Experts of a small language model: width 256, a softmax router.
Below are experts of layer 4 (counted from 0) of a mixture-of-experts language model. Rows are named router (the router's row for the expert), up (a neuron's input weights, with its number), down (a neuron's output weights, with its number) and show model dimensions 0-255. Each number is 128 + 24 x the weight over its row's rms, rounded and kept within 0 to 255. Numbers have three digits each.
Before each expert's rows: a language model's description of what the expert responds to. This comes from a sample of Wikipedia text that the model never trained on.

# expert 4
Initial capitals, abbreviations. Word-initial capital letters starting names and acronyms, often academic degrees and institutions, such as M in M.A., W in WHO, Sc.
router:138152135127146136141119111158098125144119127122143149084066148153152088108106102111133133125141158135106125112107101149172120093132127119146142146160141112150141102145105163102162118092095095125111142066136118087203123112098093116122089104118168136129098131116125133125138148122127129155154098132156148107168141109123164131128086135144133122165124152151122104115135090124133144103109154176096101101116120116144118168116102113129135141126115089085139127159107120099083111098103118151120130130162078156104105113142118152161130118102155152123135115123090122137149154157120136148119148109082118130152138156144159070160148121137131162140162114147125117118162105089156136111071153097144097136116125163130066178162119123128118083112152114156108082132088099102161148114125110
up1:130107125087094119123130161097133127064105124127165153134126131177091175131117152137161149118139112129137110125150137125138134197147141133167103146115121159092102116074151128154169115108122111115096117144139113140150111104122157177106095142057122166156083151135125131168128112102148143159126102133149153135147079149100131123103092110085137111152137129160146135106182140101174129121152159145152146147098144122159108148118133120135134114154137084149130123121146131152141131128149142112111176134104100136085107147149121159088144116094133131155177161136113125129159143114089148134146119165099121123113143116093140126123138105100171119151176153133148108150066124158150136124106092151128127114150148120096106184099135142094147134149144173101143159130110126119111095133137121
down1:156145127136096163113123156111099149098158151123113158132131127118072138141125143163144130122158140105126113081136154116120127136163117142142105105101126113146126091133149142146138110142126139121138092077164198115120145084114117110121101141122132154121100110173118128102142122136178101152144134099137164117130122153132114117141144088139121100144133133122175083147131126112157129136146140115106110125130122142190109199064133139109121143128114120093177112134141141138131102155113165154095172129060079155170127140162140148100192148074107111130118120100111132146092128141123130119135159144130102140108089146100177111141141132121108108110151162139142165154075107122111119157085159116194117123125142125117133119103111129152130151119116111163121155116118106148106113105137163

# expert 19
Relative pronouns and auxiliaries. Clause-building words such as who, which, that, had, has, been, also, would, often starting or continuing a relative clause.
router:118108085140099145090130142141134118098131123109092136181137133109145122134124150146189096171136149097130145136164111150122166129062147101130069095124114124155102118143124115136148128134160155149107160142166127136102089177169151134109135128107082100151169124120114144157135046131100095138152128106123109118130126122092116153159152094118089125116130137129127160143136111159132090120148100126165151117175144128122143139080160102172130150129097139130159138109129096113100111143116139105121100145072132140138149105114130100114146155115105109123125107163134158126102138155147133139133142102115161115086157103125100155120100128136094140114121166108090137106169134113116156148153128181139140186094110128144132139123102122089121126119132179099175099118127125148154120103094115
up0:150079161141116117143109146102118120110118098113139109096098111149128123096149112121166158118096146133144121137180132108157118166107162154146157147098128148121116089092108140132112129144120109138171103133154150109117101109109099137148124167132102098111112136105131105114088134118105106174130152143130141115143143117130135160151129140148121147110132154092155124174102121086082135091161160142143138126146103118140112127124088152133126153132097131173087148141152131138146115135152120119117117147146073123095121136157127121142123129159113136106108108159080112153114131120135087126113174145108150055159150104112114160172107122091104091078131166138135105138132171143135117150148106086181181125119137187111104121138113111116140109091173131177062115120128115126104083150155122
down0:137080111137131114130122109142120145122170124119168135142107149124131141130195121154114122130113131112096147132148139136125151151136137122115074131139138151105123123114136142113142117131125102174122125112152109161139132097132150069130170121107179170114162088076100154107146123144136117114127072155154152121170101125129109141131056138136142139128161124118168140174138139094127148094140100114139156114125096121158156114127090153130117143118121109094176134092099132142124129080144119178168143131116102053141133177137114114131104144080119130147102144074138115099126110135125133132132134119111153164159109138087170140101091166138154114131124204155121135105146106117152114134154127112155136079170100110137112140152115149121091158100128106148156108126169118113141129117120103

# expert 32
Foreign personal names. Pieces of non-English names right after an initial letter, especially K, Kh, H, such as K-oh-n, Kh-al-id, Ol, Hal.
router:161149126110168126104121069159175115140124112120110106115123098170115132125148100122159138140113132120161157091129115119156122116102141096109164105140137113134102120070161159127152167104146099135116099093129095159185157145107107164137098119118121095103113116110107122081091103175153166140149113153138154154149144131111081080157110134095110116140132153103142130156117108105097106119122146105129160126104120139151170141154147122121149167138085083147112143120158120088117108129096142139118145151092126131111137166126101101117113128115122098136103136128109103142143102132162116134117106125110130091164121141123160178114195094105089119117128095136131110105125179166155132144186122086119154122115093176140114116142118135106152145156111104147101135110113118169102126168131109
up0:110136088144108133150144151140101126116166121120125130117131091158081093147134135079176145134129157116137160117099165139170176103088112159078131116125138121118136172123073150137090145137147173115132128120088132158111142156096198132117119133162137148146106178156113130115118170133143098101081142158148146126134102112149123107089135131150162149139153113117146187095125135098118128145147149057139138122092152151141143139143107152093115138113124125116137100145104119125104168133102084124138176130104133101136125154107166135139112134105145073126091154088109131120159168145178158170108132140167096097139133140149129146142129100144119093106170138099113103107151117114140135124123165119130118169118089104115131113116109117086111139117140112127144127110106123104148139170127123
down0:156114146102125104114070074107134085159137129104136107102122140159109165137142151049129134154168118083144088091152166126128140142151124130118123143114150130133160159151099143129125155139113093160134135149120146134096159159156097130093118106119218122102119155125185128126096104118161132137137108091121141111172108118126137156141107115111164103110107187127111150144110136112092119119108135126121153180117143105116166104107120144141118107140136107137101158151125110146140152100107087088136109147110138125129106134133131094132125143136135140134107155128147099147138159129150089137092136120146127104147155087124128117141141122115149102116152157127131162152167148168134099139172188102129117154144099162108085099107163117127118178113122136093108109150122136160112112108095090

# expert 29
Mid-word pieces. Word fragments right after a word start, inside common words such as dis(ambiguation), the(or)etical, administ(ration), J(oh)n.
router:137115091109138129155181141155116107106111078121144131142124097115122142116160159099102168118160127098114132110141105118130166141109136116126088138095139119159079108154153150129175143110101116142130157114144147099137110165108133167089140103155140171114137149118102101126083155084141183108107122121128148105056151167090140153130150102131148128144132139151140175149151110142148117098175123144135126120119166109100110094164131105127144112125112126124124149150133122130103156123114117103120119154153134147136121153152110112145122188096139116128141120094163123115152138164123154116113154094124107134123094137131077094134098144133124105079121095100146103137088108110090138134149132081151108156089094179129148115126075181118115112167133136137172140118090143098153116105123164
up0:087136113130097133144129114119127136119103112124149143153108156146122161137105101129149110166113165144155143143147162110149130128114132157144176126139137111142117128110129164083183151145081127118165146122096172171185095135137136097156078134180145119156128108130107124107113138103157143174102104114114155179132119095059118118114123099147136147109101145090152129122135144162146153154151135141124143113145127174127169122114154141133091141142161117122087140091111092158159149101134122148128162129125118125171173166132175101141059182125121136139101129121139171123111142156131126162130131176170094156146095133118106117085145105133157156129114155106121127134148108139106172095114138147127130114144143118117162137114133119109174122077114124094134131101133162100115139139114134
down0:086117149146063158125133111174121102138103137128119165133124121161091156100089154112130112099093166146135105144097171111145154128066129161106124137157130085106103118131133125116085180146082103185188169102127154116159141140147154133126129126151119126133101117138146098151120144155164126156159116151174102139152144132071120156117125146096144138128135108158121171171151130114137114140112114068160147154124122138122160108143086146114145154185115105122181144120137125168146154104147135143094127127153111112141175147110159149092122132152147152115181093148115118070136144125130143132106128163137116096132146112126124138137131115130131146115136148118103148088148140113083095157142110157110115102112125108102114132134151145078116148125108106094105138148134114132109138116116139

# expert 22
Music article word starts. Capitalized word starts and titles in music, album and film articles, such as Hip-H-op, Enter-tainment, Pl-ot, Re-ception.
router:143143133123169142138087164115116114127128085129111117123125093165126121113125146141097116125106088126197175119128127098107108140087084152151170109174165121145147156074115104132157116134107085109124121123133147088150109136140117150166126119136156129162073081150115126139154147105114182159105125127127097153149110087125175107123125129155112122142107109108116183171091140151159132121108160178166130119169133153141135109107087126124145177095122154103090078131150117098124091127098092112119104118108085128127124128128132120162126123123134100163136170135133109124127132120153094146143141114132109116142118099147127106148115128100132131116102087117118107122181082069165110133117125185153104149142147156105159129139126116128092128115134119150098148114139127137156153152141132
up0:140115148137143138133113125116129123120129075144087132150132117132085151158103125081095148117127161121161178108125103123143154139112090139120136131162163107168107115096135128116114112091141101100142150099063120130131131121118101116094083129123118104113080117113145133166128137141129113140115109123179126113108142125115134115115097129148154124163179089096121106085096151171115137124095106141142137108151108130110141128071117108137121103102179117071117174109133133143085122143076123137124088130128103138121114166146165119106112095125096153134181157147086136136147102157133135144119138063129083151138131127137125126110153127088139147179140109138146156086145084101115129172076139134154151131150115133147080142116131118098130153153142078117125089161120160118141127124115143
down0:132112139111089127136096125163108131109097117153126117133090134133149155150160116105131144139125092139130118085155163092126123140140144125133127146122101100114113143154123116106165124107074132136128199078146140107074160096087171128125122103088150095122104134082117128099134115149149132142134140174103164114146152114109143099136119127123081139138166161139145126105130132143076124116104106129151134127154142177144125097106134105141126131140152067152127141139130138185129129110119098103141136101137097067135098105120133156078096176135172188115127136134104137110138130137086131136151176125148136118132163138148169113144114110101142138117107125149104128094163156140103112127059087120084114113133119100134142160116142183125150112159087129122167135155117125135126128123113165

# expert 21
Place and surname endings. Word pieces finishing place names and surnames, such as -ton, -ford, -shire, -son, York, London, Washington, often after New or St.
router:154110135130141137144160141151179108121117136108114157177165128126118138158085151167141103132138132172157102150151112136142128149141149100111161158147106117129114134143098095105141132119110128143160134135114164145116143122104112111142160167112130123103136127135111161156140108156134120104163132174108121145091136160117130113101109140113120116142128160138133100103129160118154143102140145069118140111087161100129165146115149135147113108134171099127158108076148111130135156139148165176136186131147085061159109132117101135089148146120064139112157141094109095106139130116157135121112115104151111135116142152078145135118148124172146129118095089114159129121137156103151151095116156163117173097168111205098077124140106145113130107153140130130110163102099143127096116141172114
up0:129105134154144128118130104181071135106117163120130126138090130118145112144128068134131134150143102126106102115129117118084162159087147132128131143144153124136114149125126134150124171124162114140142076120093135098141145074112121098148116139176087163143149106160106142104148114115145162151153108125086123084098119140090158113129057118086143182114111098101132127115117101119087139130132114128108111126041135088161094128185134118135131106147141115115150140154128114109139122138098111132136133117128144094157150164159139114130149187070096140181155144132116106130104133099141107118126125147152139141151112083130136132125110116113156068110123126100138142137130134111100151137118123115088124134102170166146128120121116124142126195126129136097121148155120073128146143119120141
down0:182101131131143175154153129138103145091165107131142144155079145127117142116081112106175149115119135085138133172134094137190135157154115119130130137129162093145090161116112163179121105088129147113104173152162126125120148162145127175130070130078126097101160146097151106138154120086134133122093121103148064159130117129136156114138145123105135136137091113120102137116150113146125151140118116092114147091139099111141141134152133105143128092119158143127110101142137088140139102143146100134120127182122129105124121097102145139101101153128136097083093172104136135104101144140127089096137163119163107117142098140102137120117106140106179106125153164102113149082089132104161115111151116120134108112122118110142108099165119181169139129141096126089139129134144158150120124110119150

# expert 28
Clause-joining commas, conjunctions. Commas, and, but, semicolons and colons linking clauses or list items, often after an opening date phrase, such as In July 2021, later.
router:099135125134101140107128135101115149122115172143092108128157127105146089161149137122145103109145159098111163115113165122125129083146117162098129125157092115112110116170137151099089133177169144103128112132084087126108119156165119121088084098073106092132100092105120100096122140145107152083106140113097110123109112150131126150116153101089095124158148096128156105086094101151162118125128103113137085125115113105114153123091168130127130171111129173133162154129155110084089117112158121167118133143097164126164169126114145094127157087124121102093130096150113161144141136127130091136118104110100119145174166103158155170142143117101125106148140149115123127123169087114119120118124119145139116149188139144113103152096114138097138100150154132115131086122119095139161118102135112
up1:136117083129142113126162148122143135132141116134128154136149157121156102166138115144133118121132112153130092145103054092201100098166135130098097132113129107133137105151152144119149123100126159193121165136130114126122133119098078124105130137139079148130146128128117090139110168145116139150133118184174120093142112103127131074143140092125082140143124138138165160130108144119128078148101113115121130162068106148109163152103127133123131133163128184158129106147125112115112122113109118122098144127107118126096072087158135169146103128176088161141138107119129114117129146129143174110179128125156100147122138141129137102141163127129118172108183133131134134131133091140163139101113155119157140081139134085134144103114154176112149128112118150141105159146155134144142135152186135
down1:103104151127136162084085128110105129147167145111136132134115140129090118124162119159182130110114138139136123115149171134088092106072126135147157134127117129132140084127105147150169161111168152114071152114117128143103104128126161136100101147148152134188095145111093090108153104100109162100140133115082190121127070120122149137111167137115119123175137122119103156120144088142100135131103130113126128122150133112135145140146140132141123124079117100110114128112146083137112123131166162145136103145131146119162151147151103118118153152139114118102097077127169118116118126102171122137149124062092133145124125116115112142124147110140171102096074125114139137115132112148086137094100128144136134162098148095134072107136087081103129115170113127145128161109119105151164122085104118

# expert 9
Clause-linking prepositions. Prepositions and connectives opening a phrase after a comma or parenthesis, such as with, including, where, after, until, as, plus colons.
router:076157119135124136122104138155088125118137129133128179199134117159153135091133127119114131143134149108125112109119149124110100085155131134102102100152125150100157140143149158121137097120153160095101127138138100118133102130129176170081149112121118114140127070156125097104119159125121138092166134098115150115127144147101179132110132143092124122155165135119162135105102138144125121122110157139167087099137062129108135088116126134136143134135157115132115152142097100114097128111159130196118130125083142117110127166139096082140117146130129103134122048133134153145122133086138078104140087100116115160130114077127135196097122113084159139145155154117138132131096132124143093098125119140145114163120122161150087116127134111151140091161167130119173145142094128138156130120146118
up1:154140150131131121152089147140111138145139138122141123109121110135143165121069153121138091099108116130136150142087116091139155137122083109103081094109068160127101094124145166138160150148154140137139120138144150099156139165134091115185133135125151129071129136161110129072153121116084101153121126106088134111135127100096145144138132111125149118181128163136139114094147116129141165138103148130141110135101114110151105102122116140108120121129166106126134146150118099162148124154119210116121128139132089160093144131112121172141081110087119152103117121151120125142133121122157094156143124137128157133101148152078131163131112152153136114165121094136117160152112109135109107157162118092140146084165148140128080105092131143128203142184125134094115110158133109136099105095132131
down1:124121151080148133073149083092164126105146127140125137143149120142162120129123145124159186143138146080112144129143143107102123151160161087142102107141139111137152149094125101132156145158181165131101115125125145141143075164136146137121148166130110107122133107081086127140085111130124113098166153154100108118111152117152138130150096092170095171138140108157139077106139097129120153125097135119101075129109086170105148110137138126135163138085138151084188141160173158118137100096117140158151092106107119160111101144123165113145146123143086144114129133108142140136146159126143116136143141083119134159159137108128138141091155147136148141141103107158126168117150106108128129143134147196175126144110169136131145128104128092136114140138154126121169135108166128130134170119142132

# expert 2
Name-final vowel endings. Final vowel-ending pieces of foreign proper names, often Japanese, Spanish or Romanian, in tables and lists, such as Yusu-ke, Dinam-o, Lien-z.
router:140122143112125119119156100157147108133145143120087113162168117119097154126111157134140113117139086158157127118112123115130116153138128120159155108130136176140132098099138113159106169133139119143107102138096117140109141100093129139136104085137129122068108173111120091147113159102142105147159154101138138177106155148101111079110120119136093119163150082132083153108143137128107085121129086096129154161129128127144154112148137085125104104121130152132133133109134077119121143141139158074101113107137163155130103139093145086150137145114153155134097131120113123135138073145149107079124103145085089123082097098141159116106125129103133168173175160110144136160125130151118084158141113115068144087127147119129128106144163108121158170132102098118117082151101124127075123117145099
up0:135106170147109125143194163128155127113112132141077115146056153151146127115071121136117118157122171135139134101151103083159127099155142125166140185121132121142129132162122141124153118145152107133133101113121137108128159127164105118141148121078109132135120100118144149151093141158141137131127136133122103171114103140102110135130117108123171106110120128164120138091120132096160146135106143121105074144145121114117120085140161110127134165143149106129097142073118131138141154110149142154076158095133123162134136124145145109102153076106093111128091146106128169129158166168142139116138063152137090156126126128197139139108147094115144122101168157186140129136123102135149105088140159124109111117152112175119124141098119131179156144141131133107152134135104088141106165130109136
down0:168144114139141173135132097171126128145101116099140125095139117136165128121102114137110142094127122143173137083151161129124082138150103148092099127162094102155137098131154136117152099156102125103125118131106125089126118134150103115126159103156123133133160091137126192078135131145088150149142097164139172179159125125125125141130137144157107104137129127107147093123185104119146101110101116127126110125145122202101126087108149146147166144081158094141148104158135162174103141166124126179111131125144141125192176120107134158116138099138086121156127105159118087115122096105121106114139142156123145114104099135087135131121141156155143136092103124117129125123124128066107128090159071152111120099094117138157128118116123175093124149114119125139129146137101096115155135139127127

# expert 14
Plural and noun suffixes. Plural and verb endings on split words, such as -s, -es, -ations, -ories, in recount-s, Territ-ories, algorith-ms.
router:131095136138111137108081125140150131097124119117101123144137133074123159148105157125085116100108102134120110129113137119102088119163151132176146137138140103097114123150128127163108130144152146136100140153123145131100106093181183119179146098186090130125142153164154150154118118133137142106137127140162105097126146151117089137182150106151140126154150116131100148117152133142108121135121095157158112137145142099105105162086106138120146157085137148112096127145120120168094117136164134130154094148126166105173187163110157113130165111185137122139104127124124172143116128144134154128095109097131098169121113139151106093084101148130103149097119136091137131117145114125117157121138159170101159129135097131123167088111109150171115136113180169085124108163137164143150114098109148
up0:136164158105149133104141144105130131074160132130133099147149144144141182171178165130121125140125114122146137116165151148131159166132127121089158139152154126122158124097134133106114143110151147079093112121090155101098116130091114126164112128082142141124101103126184110155103139089120111111106116166137133105108140090126101121117125146124125140166105169110105104088135114154150165099108147117111160106144177136137131137160106122139052167153081165119121121105099119147131173128114140155121093104099137130175115091130123138133151108149111148146092095149129117096122115129170153126082159104113142113135117141119148164129142147179156152053110119152101134112161121112122115130113113128150150110129131143126124124103130176142177126088107098128090113118141107179122106136141131
down0:136117107142102136166129155201093115145120137094139154193127143121129088140095144124188115127127141143104162134113137102094143133081162093140083138089119137175118115117120172071133079113160176152088160150119141160092149142133135098118112189136157112115110150159112125108148118115117135121144129128146142124132138130114135151130160132123088127152133113099137122174109145105104162099143107145169120106104092133116132132098102154132133152098155118067125150110171157111156138127093107089130110146136138142086100117130113137135150126087145102110158144149171126120108134157142076107124090137199144113162130114162128154081137119128120096108107150153161132132117122115101163135154130105120126137146101140130099133133143092135117146121139167102116164109130142098143147123120143

# expert 34
Name-initial capitals. Capital first letters of names in sports tables and rosters, including position codes GK, FW, such as L-ogroñés, S-ebastián.
router:130170151114143129128154100137148118169110125118131131159134109153141124089122124122185147131136110164199123098126147117134091116082116113120118090172147092158087135142116122139149148154126139124127104102116167138166118144146110151135128083101153161084128079105098134111122109125141135154094131140111162179154122133113140110137107134105151107132144148086147128113094129093130131123117154148181117156070127134105104142109169117107135138131112112158149145131154122096141108148100147171108145101116118179086136158165171153163104095127126141136148137171125105116146074152127091120133155175088142120175125155151106102119134107128103118150137107151152100126134139183110114124123101112145103110130113087147100129157171156115172134120095084123147164113110118133082147139116121
up0:126105168141158108143126115091072121139137123136131118174136150156165094124092093124147153097097098141154145127088111128122138102136153113126155131147116111115149090168168150124136111102131112121112156126137121127102118156099133147098119109154142138091134139091183139162134151145146105130155127109147157151126130155147096128139114159147072155138149099127117081101130131099109136096070103107145160128105113177151131138152114161147141145132112117131154110097130155153137194089101195104120105108133148134120148155107154111113108179118144161087126104179140129097154156128158165158142137140111192133107093131087137120137084165146138117156147094123104102113110138151153118146116151141078076117121120098123142122106121100125125150127075115121145120119141149128131114126086140
down0:115096070123123092110122159122081068126124157139093132103104163109103151118091144135076151098097111141142131135168133144127113127166134125127153149136122123132107112104134135108132128118150167102120096162083133121132139152128113168145114122109137126181143140060096133082150107128141170123120089120121103114177164148115131125113149118099116137145145111144120161132118147124077134150128135146181120123159118143163133131111095114163107141104138137098170144105128111094121124111145112144167111157113105150122124122097118139113103147105129140116178126121175130123100170134125124125086129112125118126087068167108160137140110136125149153093126195067132119173078138109155107128143137143098115134098135140149144131147121138118184111163142160113081146112143141108095150116117096

# expert 38
Non-Latin script pieces. Thai and other non-Latin byte pieces, plus final -i endings of Asian, Arabic or Australian names, such as Goondiwind-i, Neftç-i.
router:143157150110157130124122094147169118158109135120088124152122140122130129122133100148175131135113139081109163106116150134169109166114095119154111128140119149110124085102094166146138119121115131141119133119126121155108122094070123151086116158112126110093168148080142085159148109092121124160144097093122115165144153163118099134107131100148120113180141095155159118134123114115128094099135113100124179126120169113178136121158135128132117169150137098157104159132139105145096143130118133084116123119177129128076050134144128113117146174113163127131111169099107160163153096147123086109155156119102092150135121139138124108123118082125115122186129136125117115122117129134109089117121099152116083124103118087155122109154145107157150125129127159101126086116127131131081112088161153
up0:129124176142120115118165124095113136108135119142129139100200134132126105127145094117171106116111147097137113117073129151111105172102154125149139108108109089173125115108098139155142083109160138127143122116122141158153151125128109104097116161135126128145153159121085143134121137083125136103165132147131109075155165122137123134115072182108139153107127119154163131082076160091123136082125124063143139158078119097155127164102135158094124151091153112137116133084159102136158160132124117123137156125110120138147117108079127169131121152123191122141159168162125141139104135161094141182107139150151156129111101132087122157105131154134095153140102132139108106145153147122148151137116090163139138139142131130155127121120085121127120140115135168140125160153117140129143178114143128
down0:198205149137137181115137138186138124077170154134094118096096146160086146098151119155141161128111149117110104153109129127145101104147118125105178127116133143146149108141108158116117071154126127143145135130136106111150107102129103158142158107172147098131131084132135195126126107127143119120148097080116109091152156133148139111136071102160122126146094126111175128122099147139123162104151139131147145118123145119166129147119135093104118113158175142112128090120122114110145149129142090123129133105149135112178116144094103147111100122117167144134134124137127109095132126145115160059141159155067080170123127148110135107120113136158101102114105149145143074128115124095143128135127157129112120148130089138137140102131140141152107157148131128105149127173102126142129102132142123

# expert 6
Past participle endings. Past-tense and participle verbs or their -ed/-ing endings after was, to or he, such as stopp-ed, founded, made, released.
router:103132143116108142111121130147133124091132076101145155102143158125110127098154159091137095143120131120084160146125105103131067108112149102146137095141140088159165126138138153154114114128131121109138141173121125121126148085139185146087122127138129127108162094156148074103084126157096110136152111132146121079119107123097092139132156131149128101106128108168134112127070156101154123132130144101170109160138154099097165132126133162113120118114126166084155108168159113121077167112170094162121110146098174151157198143148182133094125131139094125117144123160134144133142099125172126108136134145164125140156097150088085104102170150131120151130131085137138123140171158140153128098130129133166130146115119149119132111133135148107134127110097114113107127106166130138152108126144154
up0:135086155122121121205107113072160151133154165114135122106117115113165167127112141142145140136131160162104132146148127112110131123125132108158120115124160147104121142166155139136135118132097170144145124120112132142151197098166103128091167132125140138143119122161097117096131142101146110111097149096123129129125134073120125157148169112154126136181100081125096148178103135127145135119123121147135133127124146142133127119129111160129119101131129183116093144151096116140142136142094099178132128152131139141155126110157148135100110064093116150073134158112157151092125117151153116164146146123144163101115130119150126116177089101083171116119078153104116143137143104088129115087123092153123156116113106141139068108091144141121142094145109116157147128111122146159132167172096137
down0:140113141115184155117154167117101136117144143119137132116132138127141113131150160135108081106132089143085102124095130122115176129159144139134112119118136063148184132116150122126123142173082139086129183143138143099184172114154124129142125127109124106138137118131165142164130100157175139158143103140130128116110147161098087135150131114160133136122169155158111130110160146096111133111114111147132121100100120058156119147113101083149116187142122118076137133130130142130090114134122150135118102121104122138145095136102153103143148130135111103097148144142061084141108094134142128083170146133132166137104114111094079127167122104131152166115146123141120078089135133134098109162151082124098139118104095121111147135099137115097114152131135138110133086112129097175111116113135116

# expert 1
Table cell openers. First token of a table cell or infobox value after a pipe or colon, often a space, digit or header word, e.g. Votes, Candidate, Swing.
router:135152127121151136110130110108153128136128102113130162082131123098122155159106112134156141132096144120148106106148171156106115091118101148089179124134109092115161168096115148077128130093107093146118127073161135150158142132138113135150168124150115131176143113148080130117133086118100086050081159088124122119154134127109100133111126142090137121119105139115149140117139121135134134111134123150116104163120108149094141162111157115123170091147113061151152170135111140113145141133176124142100130093127177108117143118079142098115094109126156094131133096181135095145117146159136121107120176182160094156147099133168166118147142100128147152100118082146102126113123106143102119139115131121148122125127154084127132142142175110115111116157100126104127097132133148138114154114101136
up0:086114116105083113135093160171141125141142139126162177091180098170165127136105153150146106120114134153124113123158101109123164130119128129103143150088134119126127118117173134133129100162117121138083136096141138168137124118107157119122121108143092156150156138125125142150105135151153136112181158092140143089171131116138201095178129176138085140098109097096141104086109101093129101149071081123125132101095113103136123131166127116134143129148154144092112108127160088096140132103132123141151108110137147130144151116127137117117116095194116078132124135118102122121150106120094130106140132103137103153104115091147127132111165159164141122081147141102101116124126155143161179151185134129119162165117119098135126113135103124142133089148143133090142112131125122160138095138143109
down0:138120134156141100139131140143125085109123137078141159134135115112105106122107115125171128161125167149115146157076111165121135119120103130122115141122132097094142108146133124139091139141097127116130208147145133147051136148134110104131143136163110139133156162115107130135105142152117098138149173154144147095109109110104165112139116148139152128142116135118150083146137126157128210137110133114123091102128108154107168144172137148159126091120089143150122146190157162167107123142128169162077117148115101115128169153139130127132134106142148155119185132138141153146139135100163160105140152164173108157177147099174187102120119111150158122135109147166124097169123121147142135153089118132110146146117175114169118124115151156135126106112129131144134113124144130106102114105102143

# expert 13
Decimal and signed digits. Digits after a decimal point, minus sign or degree symbol in statistics tables, like percent changes, swings and goal differences; also % and km.
router:129125108113163134122090101147117111147094141113157132162134132108121125132123120135176129153116131116129076163155184126103147160118122143112098109111122146165168098148124132131134135096144122167125122143163123111124088096128150154128154179097143145153154138131159098105119115141152103107100113155135097152121144134105155168085142145188156127134118159140119121145155120088128099118108140135116154123107118108140091106128160119128145142075097174164125150139109129173179149091146128081100095125128099102114130079146148156104122171095134076123113168101129145142130149155133112161116108102122116173094163091097115126110086104161123141121106115144089108120102152109105150158094096104142094114101151103123131108172130096168101135155128136098169134137165115088133131141121156
up1:098116123114089111148105138151095138155127145135116174134069144106130108106137102159123125144128143120075132166126096165088116115142126119116092114097151107119116120160152145105128135109122119158129143137091133168136137124163106092129105126140129137122148174087143106098107096083111128131104170118158103105104111104110146131106105167123156153140141149136181102119145140125127163145125112103180134115124111137152129195109100074103113103098138098148124094114102155144159134142129127135155142131142135130124140168093144149126115086098138153158079114108155156116110132154085188118118104156129119149121176103120131116127114073132120139170138138060165138156153117092110123139065135128129129135119116184129084109112108141151115154131122097111166123108144134099176125125120129
down1:120155123165143091157122126103115120175116177135104114131152162193099158154156110133113123140145127109123146134138153098102128103061074155148189140115127162109112126140124108171147143117153097088133143132142140116123139112132108122165095136126114114123130144126132132116106200110134127097112141113101120157166089166162125120144101123143057075146133154122146158117113146144115144113108119127134133142152146176111097108104133127153141088122157137104123108114129109121128131128141160142129115173161105094120147120126166126104138145124162136121160130131119180135115147146103144144138119072093120123147105140137104146109101150128106132142082142186072111107142104124164134118138099157070136132116146101145152141110090114116175088143177132118143133134103089126137142098144155

# expert 27
Head nouns of works. Common nouns or their final pieces naming works, media and institutions after the, such as film, album, program, school, sitcom, radar.
router:103112120146129138120140146143152131105131111122126141132150125165078138137111129153141133146099120155129154186185098113115155131148131131166132149132107102109132113093140113093156144128163101121130116165107119138095098094153082094126128121151110138104108133131120174124128098150147136097133074184095163129105089161110108111087124165120112137087114128182158135122143146182175149103152126140138127138138138116097129110145104173136111132127144108105074107148129133173131106108137113107151103116108132146156146145100147094086145149172158126110108150181110132118114147117125167142151116112142175130156148106155090106087122141126104148093108128092116122138157119084149123142129118145156098120114113141082167114140131150165123163172119138112130137109153156092171154134067099
up0:148193138102132129115129208115118134147120114139122155122136147138168117116118153163102139114127120146119182156104113165139147142104112118122161136169085118114144147143128106189109107139138151147126102139125136127164115140125140138121119119132101094143130116076123089142098103124095146153111176044154146132145127112117109134130114131124143126131169132122122145115092152082116113093112098138120126107176163144133165124131112123138129140165106123180130133171102124156105087128120114127136083120133098089147124096105128137137154129100146111138092136059133132169108122165123122121165134106128134101096116117129139124143149150103137104121110112115141153143091123083135110160136132098088151150174075121150117135104103145132149177138108188178123135137186125117094137121110131
down0:123150123113144149188120071137129128119191174125167127126157104141172101092128144156119135137153088117171124120162130120124115137113138120134144115124125144141118105127087137089133104107161159131128112140153133176177084153184147136126084108101084128154112073153136117128127095149122156171122139131084102135114134177136174121125120158125142125163144103080149129170117116120146111118182154184139135158148118150146121117147136115111122146104174122118149122131142114145106118127145075120143112130136140126110152124108097166150093126175099145124131124086155142142169097171166121140166129144086124096157127123107095135101159114170113103115143094165101122129153115085156130134128150145130125116125114075127115122102123126095130130183124128106121111127125142149134135108157159

# expert 35
Abstract and directional nouns. Nouns or their endings after a possessive or the, such as life, youth, home, success, years, and compass words north, west.
router:127095176134145142153162155113156119130109139120144206114120132110103099128138079108116127159113137157112145153120100120121138108154172068150151147091095095132145103125146096113151130102120170125134142180144118125111120110105126093153143087124125184098105179115126131103141129116123116166123099109105168110127128101139117151098126094139123100083115189160166132108133149147172132147109145149081146123129138085108138125115132140157132110128126136112134140127109114105153116076138118097122089112118151102153129160178093117146130104114104115079120154175139094086112124135164083131139100085140135116122083138181114141152157124140157148113170112106108117112145121129149149183123121117138142117144103139129131129144137085178131130121173120105131101140160126116154107111157141
up0:156124141133120130142124125146127131095104123122083140131102124149142118160162147133094122128146156107157060154163181161129122129140092134131130138147074117126143128084106109157140147110162103115160160168093100157079152137128180123130091108138109129128121097124133155118122140130114128119127110093143134108105131142183155137137160126122132143100116074143139144091162091128177171107178179105134125113137112092123124150100121113140160154088143152140107118140123090130082142099119127154124109114156107132132117146117125117132095095165087091161178124151122098120148129106119173139162117159097107073119149103154100131117136145136145137104130110113121147086140154140161109095170115107073131144105135119107147129150167125143143138094093114155104087134162106129139082115117152
down0:124141116156129115134153145122135144095122138118152128156147115144124178130102137113143090149124094143147145115153114158153124143133137117166129148164101137104089169196122084130071127155080088108137142135099110105113083143129131170136105138093132141141153110124168080135116154122135115105168092153143142127154162103131160109109094136093125107172124084132074115144107106148107103141133146124164138139167103106108136123161129183139144107135148141094168087128152103127094164129156125132117144147125113125118145095110121134111092167146123089154096096089145120157097133148127176137186130162144147163116117141090107109073090172120106111135143120142139119139128145126129148117121154165110119170128123172125113121130098122125128171141093127159146104134137143158160095097142135